config = dict(
    lr=0.00486,
    beta1=0.9,
    seq_len=256,
)
Below are experts of layer 5 (counted from 0) of a mixture-of-experts language model. Rows are named down (a neuron's output weights, with its number) and show model dimensions 0-95. Each number is 128 + 24 x the weight over its row's rms, rounded and kept within 0 to 255. Numbers have three digits each.
Before each expert's rows: "raises" lists some tokens whose logits its average output raises strongly, later layers aside. This comes from a sample of Wikipedia text that the model never trained on.

# expert 1
raises: "ate", "os", "ric", "ine", "ist", "ur"
down3:121125128145133147074127139133124106131092120134108103151106134149110127088097090145101147112123132136111173143184147174096172106106174121073168112141182152126105113116151105169128112170118086131122111130123135146115111150143127136165103061172130113133112142140132163109129115113104093106
down4:144147078118109140104118068138137097094073105098149154133110170148097159125120098086122156135148157160115095138114106119107185131123127129134138114105135114135106102153109119132075102145134095094153143165128156135116095106116069142077174127119107141074140145167093116143171163129135146155
down5:131137086126147118111126156112114142152166136110102115145084158139091082148152119154158154120139165163097121142122117099072158123106108111102101094118150164136146127120123100109141105125114102155114136141097108162107086121107171148125107151149158139164141163114153117122095120133126138101
down6:131111127147124116115094111163158147120108165147162101161072124151087093111112123177142138097077119088130127141126104123135118125138094137110091108126109131108156089135118118174126104158136114114168116157153097164170148145136174106157162127076141084143138176062130147088098086121136144164
down7:155145149134143142124142115117152089165167088093132110124139182088093131083091111098117110088143138109145128154150119163135150104108139117092111159128142097146118093101174102120091118134091121100120154151082109154149148127093124144149115132110142145174117105130100120117123146170173143124
down8:138135127104116116071110136117162115064134095079153119172128080093122134143140133117127132140174082074100153149101121079083156101121174100122124117136141166111091134122146138141099141135151111163106151166139147147094127131117104147117141140118129127141139122139114138109161100117103147104
down9:110096159174139156139160168131151127108152106176163172122122147159123144101126128117164120160147097111095136150154101109113115097119104083172135121085154125153118133108149155137146126157139110119151139107123109125118154111139108169109094102146116150143115097093113146154161098132154134148
down10:139073147154083147119127137118118117167096142093164124149129160133115128132152117123138096116112129065067127160151127114154131122161138138163136150103166146119102133104101134166105118143105121083176137125144065119159133076091147094118130126128176096152139138147137128153136090114138106099
down11:129129154118133135111148136160151143113166117145129117119101180106134086112154144113143123106170090154109114113091138067159097112080110135163100146128157096137076156108113156128150120078136147061116146131133120158136135082156147124106128163115150153121173118146123131166115130137143147155
down12:128121134118141120123110114131134131110131149136126123143103098149161134139166114141164143156128091129097119143161099130172052164133129143128142139122125130151106132102131073144110132100101157111122119150131067139131133129154135118085157123117108081108152161112113114134120102111132146096

# expert 7
raises: "und", "D", "- Species", "unk", "===F", "ipp"
down4:137117162090143116132121122173114144096113125132119172107145109111125099095147127154146135128118140118159144104130105118184122123124087109148143102109126124114160161157131101109118142070140118124125122129090136081106110146133172120115136146124111101130116086129117104108136178119150103154
down5:134124083093103121169155171102087111093081100102135146174124121157144130103158102197122119131094171151106150134122165101137170092129096132105089111154132139083121124074118141129166128142142131155096092179138133103133106157183125111131107117103142084126098130141135129140127122158134139118
down6:119169109109113118144107144184084162108142107130146103182101126168155123120151114114143142084149102141138123124129125054177182151140108139119140093135102173154124086140116075105148100099131150126082188135106076076157115166132146161119122096160143141119145127165127127140164140114167113121
down7:180093100108100139134127136112114101124158180135140143103136125093116130150084112145155156138147138130112126161151121118157145126137116123121160118154138128097111104171126135122149127146132090110128080102158132140164108118105112107121091070110129111162102125134152117130131111112114102161
down8:109130120169107111136136129121103134121169149134130128131104143096133094130095125129151116101123161134145120144078152158089147132155135131119124107149148162138084140135133116108145117196141134124129132128116110158114121150123104132124134178126111077091136085165145114110114101140124139176
down9:150142138119121141151139131118152105166112091146087110091151109153175095119123095121106153117086125157112142115124133163122138182095135142117175098130147128139127126122136155116109097139139095143123178156131103139117146078127132119122125187106168111110131167115152139134133118065101128145
down10:134139139099125118140118144145140113126114137127148124134189163160147138146134138145120175140130088158151210160127087153164149127169146164144168109155104113085130120116123118151172068106092131164121133082158130150125104142117123100090131101132110118137130164104154117096142109163110153087
down11:165108101093169098118143169129092103158110102129099117130131108134119114148137130106123131099143108124141101146112100091158114139070108125162082132156164134164126160108100098128140120195152112103123089115099179155093128144141132121119139128113115112095155120151158111110099125167120153072
down12:116166136094146111127126092122142163091151100121103139102133143147111132159123121138166128096119132093080120106124141122106173092125135134122112150159110135140103144114099138091161117110144119119137127098086121106166120153127097143075098118113140156136141135149125174122108137164080133141
down13:166165133115099118108132145114136082171104132142102110132177139151158124137097174105112150101106131175138144145159112133117125079096104170149136146180145163111127152133079128155081133125124119119124089123167123134137146114148122122129105084141102180123107167088103138102165112090095110119

# expert 10
raises: "ins", "is", "les", "le", "i", "in"
down3:100128156131070158137117147105127170178132148127143116095118139133129149135134112185150179146159112127121131137090134190120131100114118136143141108119141161119118166126119137136158129110108141107149124119125137110120140127130105122123112144084202130159166105166133139117124140164060117168
down4:131117131142123084139151134123107145111147157155139151145131142126196111109070119182112131164127156103115107141180133120133108126137117113152146148133137128163107171119099126129142084137113125092115156110167200144128180124131095117141170115157120153165150118101133143108121128181129152102
down5:161130148099140124130151109156136118081094114089142142170146123144160087117078114132102134142125118104140166137115130148109135127149125117160118163125099197122138111145101109137126115173142140121104155212135136154132141102160116124140129122122172119143124118146151146107083139152153105095
down6:119121105131136183126111157133113122121173087145126116129179174116102111094142129113156111159157088094143122129090142143143130106116084154120127154132134148148157122130135145146177178126081146182088169128122115109105134121143101099090091122109098140139129134131118154187108155110117091117
down7:104163136153182107171177123131092141107116157095131145130171090116107126169150076098118136148120108141110140089144125138140120114150143161155106090139157130138157123140103095108138101098102111140157182146109125162131151156131121101119101145169145150155108123106118107129154082119110123151
down8:098150162126140143106082103136099109142121114122091106108140129124143133176189152131173150132129130128156112126108141096137098120159117123130085138147113132097124140154155167121130107156096119138116141150104151153092130151109118165105092089130156127102106152137107093122198122113126122148
down9:103142101111154098066138132141156124147142125126119130112162123103127145131116151138122116099180151108137090130147117088096096139106144126112107083142188113140158144076123142106133134107160126100118158142148128116112151134103135132140162123104114159137116141180109099129127128162159106186
down10:104154161153058105160167113120104125107147136109131128131172088130146126115104092100138093114151132164126061100117145157139084092134087122144116146132159133120147129149115127092155096128141068171073116121131109161128142102151134101146116096109155135079117119140132126131121125141118147184
down11:172101107143141159116145130148099116106153152106152139116108182135139125129131166088163135118133111121157137154098142082104153116153161132103095120127123111098154124139156112133118114116098123146178112160137121102071100187137162127166162120145157148125126108091120134182090126156111127155
down12:080092135178149151078145136198148153141113130105156110095147148161126170159127069211155110128161121116121148114129146095103136163191130106100108120141087109138123131180123107126133129108090109127102140127126155091163131119105114119180135134111136084107145137164108175166120125130143158126

# expert 5
raises: "-", "- ", "S", "- The", "D", "| "
down4:171117115140143145103110131179115114101143105114148118184127183132139149142104145126121122177135154152129165141150123143121101111112103123108121106123154076144112132161151126154108103126074163142135122164130155144146121139099152132144113122142118135118103104113213116128112126155138141115
down5:111161126142124098154114146152139106134119134111129132108127119146166149157156123151133150123134141135160089139118159137152109117115111125104142115102105095122097134111148137094140118142156161105134129082093079089079135147138109100146108118151097133105100119109166135110122112063124132117
down6:090087115142110158147111123135145124133153089129144174155161134101147148144097125136107115138099120128095143116151128101153125153125095132131149060137128115153158158110110165129115127103135119119136124123082151147102138148160104060144136141123120131168098169104143130134138131168139077154
down7:116147152141138150102083104170163149155082136149163148160106148155135122153157119140162140179163122151084183130128116150158188119114140129108155158094148096143111144113094081138132131127128097076170140112114115132127143144118125066125146098150148102117136111140135109131117096153106118161
down8:149108090137082144125176126159129143133154107105131108125115164145133113098134137112111139116156121134154159101112090135075142124140134134099106134151090113100136130161115113127124151133109111112134082132093155102095128104125117116091146106114137134163148125181156112174135156154145119122
down9:122118138130094099139110119140111107123106144133131114103160145138080155143149136122127140108138145157183154124143094126133130154125136152122143117120091092116091153128101119129114118158105150185148120136124134119144135117141119121182099163155148133149159124125103127107122113139137138107
down10:116091127114120147119097109104110111150150152116145108140133087178094148145107117153144139165127123136155117123129107119128122080137131137121139141124145132177133098147139085153098124135127122125124129122082148140101134132135135150124126128116077119075130106125123157118113145170113114102
down11:176141108130126118159146130123112115112099090180162101145153133120102154070153131140058122140164113113108114163137104133144151144142142162170142086102149117115097135140126126160139126146102120115103100121087145166127133101096142126104132081179104142139142135134164078109118115079143135134
down12:109127140134158078140142133141147183172134133086120132097078097154106111138122160132119150156088160119159115109096134128171148138094132130171126115133132101145172106145137117070140134118121082127057150165142119172132109171138072138083104084131133135162126084119106142042157130123130111131
down13:113158109140096104148119142139112125148184157164147102137099119123110149169176118125099109125140129112132119115117144115135130118160132141165098152069108141154161127130106143141135145152100114119117140123109134169110127176108153135154146116088168116131104104085126119128159165117141156129

# expert 0
raises: "-", ", the", ","
down3:105126188159127129097115092115103140140121122115116137097114147113111154093096118104106112119139157091073175125129104128096112116143167113127130174127076127134157156120092092161072149113180127100133137130082086109145119098132155094117125138093073149107144105083125135117140128141099101163
down4:135143157114123138140167133123109072178100119105128085120109103104172136111165131128065164133144101161087097117126123091146156140106138148125104122118132132159144118131140093167112135126114123096165145113108143161107127100095176129138119150090137116125135113157132112132095140134083120162
down5:110149099154146107143108139150109133121107094144140144099126127123148139158124138142158131119116150092139125141122064135113166109143105122131098136186118122146159099092166175096131089141127130157158160120098127121136136100127094126097101147122123091177102103117142161136104109118084170120
down6:088111167128146096111153155122124149141142141126125125136158092094153114136133201134135111099130124089132149133140117125116070132079122199106123168128133185157099088104128123111099131170143127080169113134144119116150139135133085125121130073133157111140135143110145072132138097119094097080
down7:125193166105150061141135091131129101130125139103125171115102147097135152139152140102138112149169107172120127124144101163131113149101139134146098124127147141101119137120096128162108130107165179116169121162203115101162109124123142112132112127106137082124147133133113124111159081099121128115
down8:126125170119111136126099120113111111148136115134104091159148127147108089080178176134102120149173205152107117131161109156138115109125131141104130130142112121094101121126113096141133127118146140139124106136111126109083121167153119116140114128165143119168132095129156127118139114075123169155
down9:111112089143082108119158175137134128142122163126093111142163109080128129129146178105096097132102137132140106161112132094120157156136167108131176144141169164152100094117128129134131140084136106137144129137130139114122090148116153110167128104167138145156119120113129150145143102092155139066
down10:092125146163151121073115098140155138093139187108109139117104138153157155096138130086138164103141137113131166157089135099109097126113155126113147110157109113106133107129136159140134100128125155097132136111124113118106134142123106193141160121145134109142119130111117151130112125122117119129
down11:105116095083142139098170102123140110099152171166148136124126105176166118161086090147112114112136117125139145131177105072153121121101137120100141137114165083162095135112105122118100158148176167154128125139100104108148100092134153181133101145107166150124147128095118127124111122123137138146
down12:141152138099126090150104140175129094151090130159153126128100133102122112132125136127141080141121113133138140118122149158104120109122126138112108132098085185152136203117153122100118130148116118132127116135117130125106072150116155171115171146135120129145141177169086170140149139151152119121

# expert 11
raises: "'", ",", " in", " (", " and", " of the"
down3:084189098147141089117142159139147148157132104150147127098127119094120125114136114124103145133100139140135083133102152140136118129185151127124155133167137080133116143098149134141140166096126131080163149128132119107161149136124126147146146133104165095145119147126161101154110123148147154107
down4:117177145138144115134105098099137115150097107106105102163123103125141106128094117113118087126105094135172144121104122144157123127097117138133087145155175100136135109098121118093128147176095162194162121154141130158134104093144121143165085139077123131153167141118143141138116084143200116116
down5:128141140116175146143100140129151102099108096116134121110122065114142142155142141100119088146104150150144110112131090131146118112146118123103128132130103096132116090158106124172114133150139095179102151176118138101115127166121108143096097135131135112159117082122135109159141140113139139141
down6:124116146130115128104154135147147077127127127146130136100085140114137110132156163123122118086116118127111145123150113120128173119160083100143093116145118134115109146103134155138156116130083119145129133150122130136143107128165117110115145101129141121090124108096124121121152099156154144126
down7:102124101112107145125150157125134154097112147156137119102122137103092136116122114149093157138158137178161148132137135116142137107139112181100160116096156115138162126115126129108104130154126140122122099186164111149086156106119107092141096079146149130153152103143106104148137103094120111121
down8:132127126101135106097148121107105135127141072096129118122140115166120125114149148112097162119175135086108164126092162148141120138123158106109134138161141102133145113123102122133148109110077122139089149114137149159167102115124098148099116158098103136139143086094123110101154147100113135138
down9:106145124105173142102162105162138140074129137088125148112126161093167143079120127138180123116149157134156109134113113124134110182131132154129101130121099124139099160109140140128141144090130161091150128109157120111125121104116142193110123122114135191138112157130134135107123118147123068133
down10:092150129174152123109157134136139090138140153169079146146118120140149114100117142146113148096128132119120094101133133158149152110090120099114117097141085157130139095102137142148126121160142112190094150122117158134169135112141160130115134179141092138121124119069144178149100139104142150114
down11:109106107107149140139119159153153130123148100138140134137156132157121088129136119155160117142105135139090148103155147193145152089132165150145146138131092091121147131134127099119106121113098149090094157165116147115125096122149129133167105091161107118112123200091132097116193090104130101146
down12:126129139117132151129162166151134117158149112104148130123117108156127144116163172112113103157130175126135135132133094175127111151125178110119144121150097156118122120072164144171135176134089102155124151139143140147133110139097144125116084165128141165133134092110136129145089142154148104212

# expert 15
raises: "he", "ack", "ul", "og", "um"
down3:159145105163150134141145141140092128122153143155138122151181143147117105156147076119102152135127144137160100132106119136107149109114145134107149128134145134067120095152130130083100130163088129079108136132125099133101118138134135135122136113124094097112130101106127186111159173178180168132
down4:122111138095088120136102107127143106124155123137102145147143134147115142146097118108127131111100156105140138120101152144139126133135139131118171121111083107123120168128115157114158092098154137142149169091134140131104103136124137152140168121153061112133127100164137174146088123111119153085
down5:147072129182106154140127128107138166119151144158148125169117105126140134122126130149145147105134169132098133116118154126096179102148152121094110130142097125133137111074154120116172172101152082152128145106098139152142131101138146089132151121126144089157081093180111112109144106125153109102
down6:088155147135160120098125109113125149078108113125123114097109162140141136116159162098098136139103151092109149086115127072137135125152124135145145145119123167126154107095144077126165142144161139098172121151121098138132128104104129176146137145109138096146163140142147113110124139168125160127
down7:154147175116138148121184085135091088176142137168127132084160125125137161129104139128140148100120141115117129129124149120158111106129110170125099147097132125140082132154078151143124119128144128115189083074130116166140152094087111108152130121132082133138149124150103145133109156147115111105
down8:098146125134108150113124147162154121137098127134132162120132138112127155105133144100132152140100115181120145133136141141136139147120119117140102138097154141099126156088150137135110147092126145139147146152141089150190095128089092125125101160134158139105147143108184141106133115123140102107
down9:139111123105178184155146159128135128121149135136113129107120135113129121180095123149114060129135120097129167145150140148129121141148088128081114110132122138098116120135114102125147137084166139138125122123137097168157090110194122136104157138133132111106109168154126141147126129135139144165
down10:130124145109156129147157107126129144151141168105056108130135107152125124093099121100159109124115137173069121148136129154128112114173138090064121145095131152120087130134091170142124114168147101116153108108119158105123117143127129115096133089147102154147120134094133126157112076169120096112
down11:114091078115115162123136134143077146076111082144150085118125084116123134170168070137122155121112157126106166150158133136122156126143155125121069109112105119145138090178169122122101149114132067113110133158143169100149128203124137107099101134093126126100153123130120137172141149081089106138
down12:112124119132150150156137051119168134156093105110149124110101133097099153142140136161089079123141126122154130150109144141101128120131149098121143175143130116135143126091134159115154167159136185144053108125108143109115165124154112110098121120135136116128135134149146110143147107130127142130

# expert 12
raises: "1", "2", "21"
down4:161187120141132116169148120164098109078180137107125131137171127151128133118148115106127078129094128115115128139172158151133092119119154139133147144106096135161134074112141142162140110140143095090115077133124131159133109136119095152102128116107132140102131136140120129088103139142108148139
down5:101120111154158157121092094116088060155153132102149120129126138140096111128171149149149141118168130088122098130101146118083159119150129171151094145146095097122108132134101152144164061141141142119136154175131170151141110137170152162111105133114122114131154096172105154150128175154128131159
down6:117137126126136118141072123121123176121166146141140126127097112162126123151126086097096138126136159151130139123100137141115105147089080098141161108123153171112130133137125067098120163145087175129096138077107138097125144144151125116103100064141122164104113138124121104134058153175082204120
down7:146140167119147107136120128063120144132172109146094162141099084121130121124114119110134150123112138163116161128151141113101152101091085124144135081094121163159177146165097111106108107139155130120113102106117145136109166138133105132115163107113137098156145157162120069146133140135092113123
down8:142162148135127155119119116133091117142146142119117123105150123153133162135141119180084170115123122146096126163147133125128113119117103138105126136088096065161167141102099140101095122152122130118143118171124124167088086119147165137123130122097117143162071107077159185150106116129182117118
down9:101126100109116152134088094098134126123154119101154121210108098106129132149140134141139139115113139146115185156122097100153148123130117084117123166095130120151122127163093112181126070094124112141103135121115116134118130144117121130113156149131085095068145116140168120107141126110110112190
down10:152099133115156129128176146129162176156091114184138094108139144110168114139099158145133160117106153151130145157114133149141092137161131131114151129119112132146178125122112160147127167118113176122085127135105148141169083134136135127131132148096134106108064132124097125201140128122109091158
down11:151157100139143125131108110144126134148153124123164105099100149115122108142128156113132148131109088108095126130127117099137132157179127113140168111118119157175105142099149155131142063123135183129149118120145131133191110113177104105111117096065143100137124123159132114112121139188144124078
down12:123157118140120176105189139128134089146118117145139122093123136179120128119145161105135092150121091151103125121133095103130108121140135121133145126084139127139127168136123134095120108132097071095120090143106123089135116125111158149115146110117090111098174160114164107100133113116151139166
down13:150127167179094125125132158155094118104094137156110114084156141145133106133102131114122137113138164124119104104111100146129132111103102094136158128122093156164128101120106106137152104148175112083069129110074137184095121166126116144097138129103095100125138094145105089136141102093159141151

# expert 2
raises: ",", " by", " in", " and", " (", ", "
down3:136120116099138128117133137141119160138107196161155153135128104170129105140142138150129120154121088138153171135116102167124119104121123086135147184133136135109111128151121094107169139124114158153170099085091140096119127142168131156108104144141125166115115167159156105091147117164124138097
down4:131191143164101166120171140079151153138115109102116133154113111138154128115135119092108116165121133125121144118148111125162140129114141116117165117143138140107155123115137153168183148120163112135086131114124151127167119149110102126144115104111156143116180158160149135142152148104157127125
down5:132151137121139164173150194154152187184119141125107163125117101111130102133136117135103100132111120159129111131169113132144097165142155167141124114147131124123142129091126142082074149118132146146103112153126093127131152124145119154114084152096179129134117148119102064119150115186133131125
down6:127142159167090134082185108113127168137142079166096091115100095095148105151099123155141098122105157131136176165108110157133120183076139135153105085142120127152138108157144138130150149098099145093128126134125140108122142134147093154104157143093124146185183103102154135113093151103141159160
down7:120111126139083075131154102131119073126119118123143086118131135092161118118094126185127096095091116162108139108103157119093125108177082160153121124110099153125147160110123117141133155137114147079178125105120132141116130140142127092092145166100129087164132093130116110129085133128139133151
down8:136148082149120096091124112098127116104138116112148155119095141153069111148174135131195136162120121088144130154127156105161113112136133110106123107164114162125145076155130111123119124150109125106128142133115148124137113143130134099116076132122142132134145155123110108132121145078135123112
down9:141126175172156098152157138160099117107151131114164142142175133136165146082143161096149093162126130066083158110133155137142127133158121131144128131112134152116142128124133153123117169150137087127146141119149078131144096153140115205149152120143119124137092117135138121105119132171160145147
down10:151144104124120129139153092133118083113103094083084123117109075142121123111186158078116115116130099104147123177143165150113124133113125147168159105122127137071098131123140138148115130128129163104151129132099123123128079131116152125151094154092115118118154059120125095163159136164080124115
down11:102159123155139113138124111136171118137126116093115103109117089166130120150122094172108088160108163147179138147111096159129141092094134119105141120096173103103144145141137102131157087137121140131123109112095105115104126116115120166146149114161123112124115108093139120150095114142123143087
down12:171125157116100143141124129129117098127127102130141110109113149163145148159156140149109096113106109136139135164130164130148100155161116099153184109103106123089138111111170127157117166115137134105119164141083136181151159110132092125109109093148147084139140134127106109112135118081148145129

# expert 9
raises: "\n\n", " His", " Since", "====", " On ", " After"
down4:137155129103112107115140117162145160161159136095136136112159136144121132158191131139170135090173136142161137106127152115117161125149142171164173127118126119141133142141124099115091124112085158113178090162097115101119129134114119133119189086099079139162118123178079121106087113120107144110
down5:168175128156132143142148095139175116128102117166152144116102150140186137145140142135112111095049094108140079140084179149131129169138156139201116096134128116147130170115121178121132136092111183102160093113122174142157122137110108133122137107134133138142118049130107131096108135141172133142
down6:138156136130124158121153079099150125077074137161141153127134143172123137159118130157073142130140115124141101085099160121147089186149153143134127131164079131127104115121115115120176127133121115121200154120138140092105104118121119139135132189168095099119152111150135096155125115129076096074
down7:142086119119121190150105138128146114145091141164082154095144115104111118082128145146128104136110135128158115126126129111096117114132144184123119151121148119067131135142094175152118163085101161136107157127135111121169125129128143108147098164096174117144156117113091181095158155134130102130
down8:136121122118113177148122129143101111164134158140179162154126142103113105134143161147145145128135104050123094087129120088090146045122138120146110147159107153096137134109138111126115131166129122087153132125113137132126143117133120137126137147153206109162121105135157152121144151163143127138
down9:109141098134119102145143129153083120147114108120128115110141160132122159142144090107128145177158157159141124132123173151120126095118118122132188147085123123149153126107163139161139130114115154089064123116123110099120128114112120118087131114148122120120091145083134186152145131109135111141
down10:129080136166128151131186121124154128110105142118139134084149139084117114118114100098111158111134127124087133107131109113088104114167151101119125088154088145146155119122156118161125124117148086117175177116116142118108146142125136138139118194153107135132102107140127172144123094144149147176
down11:141174106106132134155140115148133138155135092159121142127121118138117174159172127114144121093132105145101109136128100127153177090093107136131085165121162089132141113097132137177128120144124101161153087143151142169154129148179151127156119130107157125091162072159117160054126155162127132136
down12:139121087123122116150123159098129109107161115129132138096107143155145132085127102072138080108118153160114140131120163093124170120104152108183162082115137136088092080125092117116140137150122166132106117119146123143135142136097103146139126091140116134075120140094113151151096119157135101147
down13:142100133135113113082113121104111149118089085147124184122175116129102150126111111111142127121116149153118114117096158138132114107144127158146126145113083081172162140105095152103142145106124107140104129114119100144123136108074139126165121132173152138111139158157115116095121113138113102170

# expert 4
raises: "2", "993", "1", "983", "987", "997"
down4:116142123142127122130135144120169121113163139105123111142156133071169141115114112148158135137109172149114152149157143124093121109082126122105062136178106096064157139145146146083144153140148120098095110121132102105140127162108097141118120151115166098143140134155118078136144138110122154137
down5:117107174133128125109151089143115130117105119119142137109186157135139145110115138096134108164102164091128127146108133113109077102131118098147121100114079118127125105110103167135159107129107091136103106140102092123149092126114125133173125113162113149152123147117168161088106151093144076125
down6:122138159085126132124136156149130146094118144145113126146148124129084105135107120148141124082146136129136118104110113131144161158131168110137093115147103151179113201139151100170131125188124127109135108147098094115139121139134106135177086143119112154135164114159115149102124125119117141138
down7:102134137107139125076151129139110138174129113107117128083128105141128163102096119138129085135128137167115132166089114134129117118139093057084150134135150111114141123087129177117124147153141156097108140132113100181146087171140125107131117070075125148134116121098141104172143071105100143098
down8:133090086097146118153149104139129153148111095121140142130173114114111098137100118112107110098119118090097128116121107115101146111134129123121120124116134149110137167113116159148115128105146123126132158125121147140146116139131093151124084157142148099152123133139148180167132150136158166103
down9:117186156125131087155149133164152114157132151151088152096112119154141088157134072080140099132147148105169123115148171135111140146081139094134130077142156156127116149117114077171118159143148098173113130107156108135089141098155096135122153136140127152075092155134136126107119139105139148144
down10:165158125142112127116169131144115144145123114140114149146120163161131151130156125113110130142129128135146147049150085095119121129119114122110129093128150122141118129137164146079104153129158154126139162115120125108110150118104131131160146097128137165143124181138080084132137134082098111195
down11:088117154117172087134124148081147136123128077115073159096163138073153125145130156145206136146156077100113122127162130135109122111161164123152123126159101078136106120150136111131104153122130124100141131070116102103156153151096155117121086107082117153102156178132108122120112166127155075167
down12:104137110090082109098097079148101158089091114126159110119147133135102138159174145135116126130155139175156102136166141110137121156144114142144112148151142115157130163149162142120133145136112119111133129163113118119114112106123116156141128093095131081091099154152172122109134122146147118128
down13:108128108125135140134137090140075161168119156111120114102130106092110116075108109088099147143147168142135141142129134118131170089143082129139118183123116075131128123147140132128152145122102141123140087155139124126121137175135167098108147056141137098120114133106075091130135115086167131160

# expert 14
raises: ".", ",", "–", " to ", ", ", " / "
down4:093114176161138079158110172143139124122144123100157101170130157147076130127124123134142110157113154132144072132122108153151115119163143082136132107157112162109133149117097154105108104130156115166110131128099120119154137072143091113131117129089143117104085091102174132099103113098121177125
down5:148091114159160096122096106126082112120138127108137139105084130160092087175111127135136158097121145094108121086100132107118114125122170138098148119109155122093153146106128150108136121075100131130120120151080123099163125144126152180110099112133099143147131141111169168163153116135153120099
down6:167149123196141155112162149133159106128193117150116155101116116106111128117129161153143083118129147156163093109157088110099164104109153106112110146164149109156116105109101145125134141131117139128135118139154110142169102164131105145145143149127121099115133144129141141158139106151151183177
down7:130125084117146119144138167131163150108136136143132185122105064120139127169111103132112136087089133125129087119109122127116127154133142138141121066110188127093137124124132143092130167153136138163113137139107131113119113128131125172130137141114152128160135146130128119128178117182125088125
down8:125074149147135189138105105114107123142114143158073104123135139143101135113117101144166121130100091107163140123135153128160129084174114128138099145155131107169138072115076113108129109145173125166113129121115116093154150113097149104143151140122161112125134141153157149122066109117124095159
down9:132181102101139123121146155130114132126114113137103075086161097108075088176158099134118122101152105144150130166087132153129110169128126114137089110148122132119120144134157131136125141126128146131086117134082096085134108157127113108127101132108156097113121157137143132118114097153121134112
down10:138113123120100130120098124108119169158164135150136154149138118103085099164106150101132084116126121165160162139144127111116151139128129092111179106162103101135154169101151116095142144097096091108129163115117125088144117171118160138130121151124125089136141106135158174180161123090121153107
down11:136116183119136112123111095082075150121146132121143112136124145167150104120118154177095105116094184160195096132088087135127172094133080126156098121141125136157078086099104155125155156134181138114136128099156153136135150143133175104138129117162118125082113115132064150136147127148125176135
down12:100035140118132087122108129118142093098110101123181097111122145118100109129106156111118150130128131141142122149101117152150127099101120119150106128123135089134140136108171128154122118129142097135109100139123133068141139101115137129167109114138139108125141092143162159152162072089155133089
down13:117143160147127156103166101099160120133072129163113088071139171165129104163116134124107139147176139145169151130093095112137122126133102083122144132093118122133146114102124119110149130154154127144120096143127130158164155116125139161172105132151108171114152143132159111084120110103148155127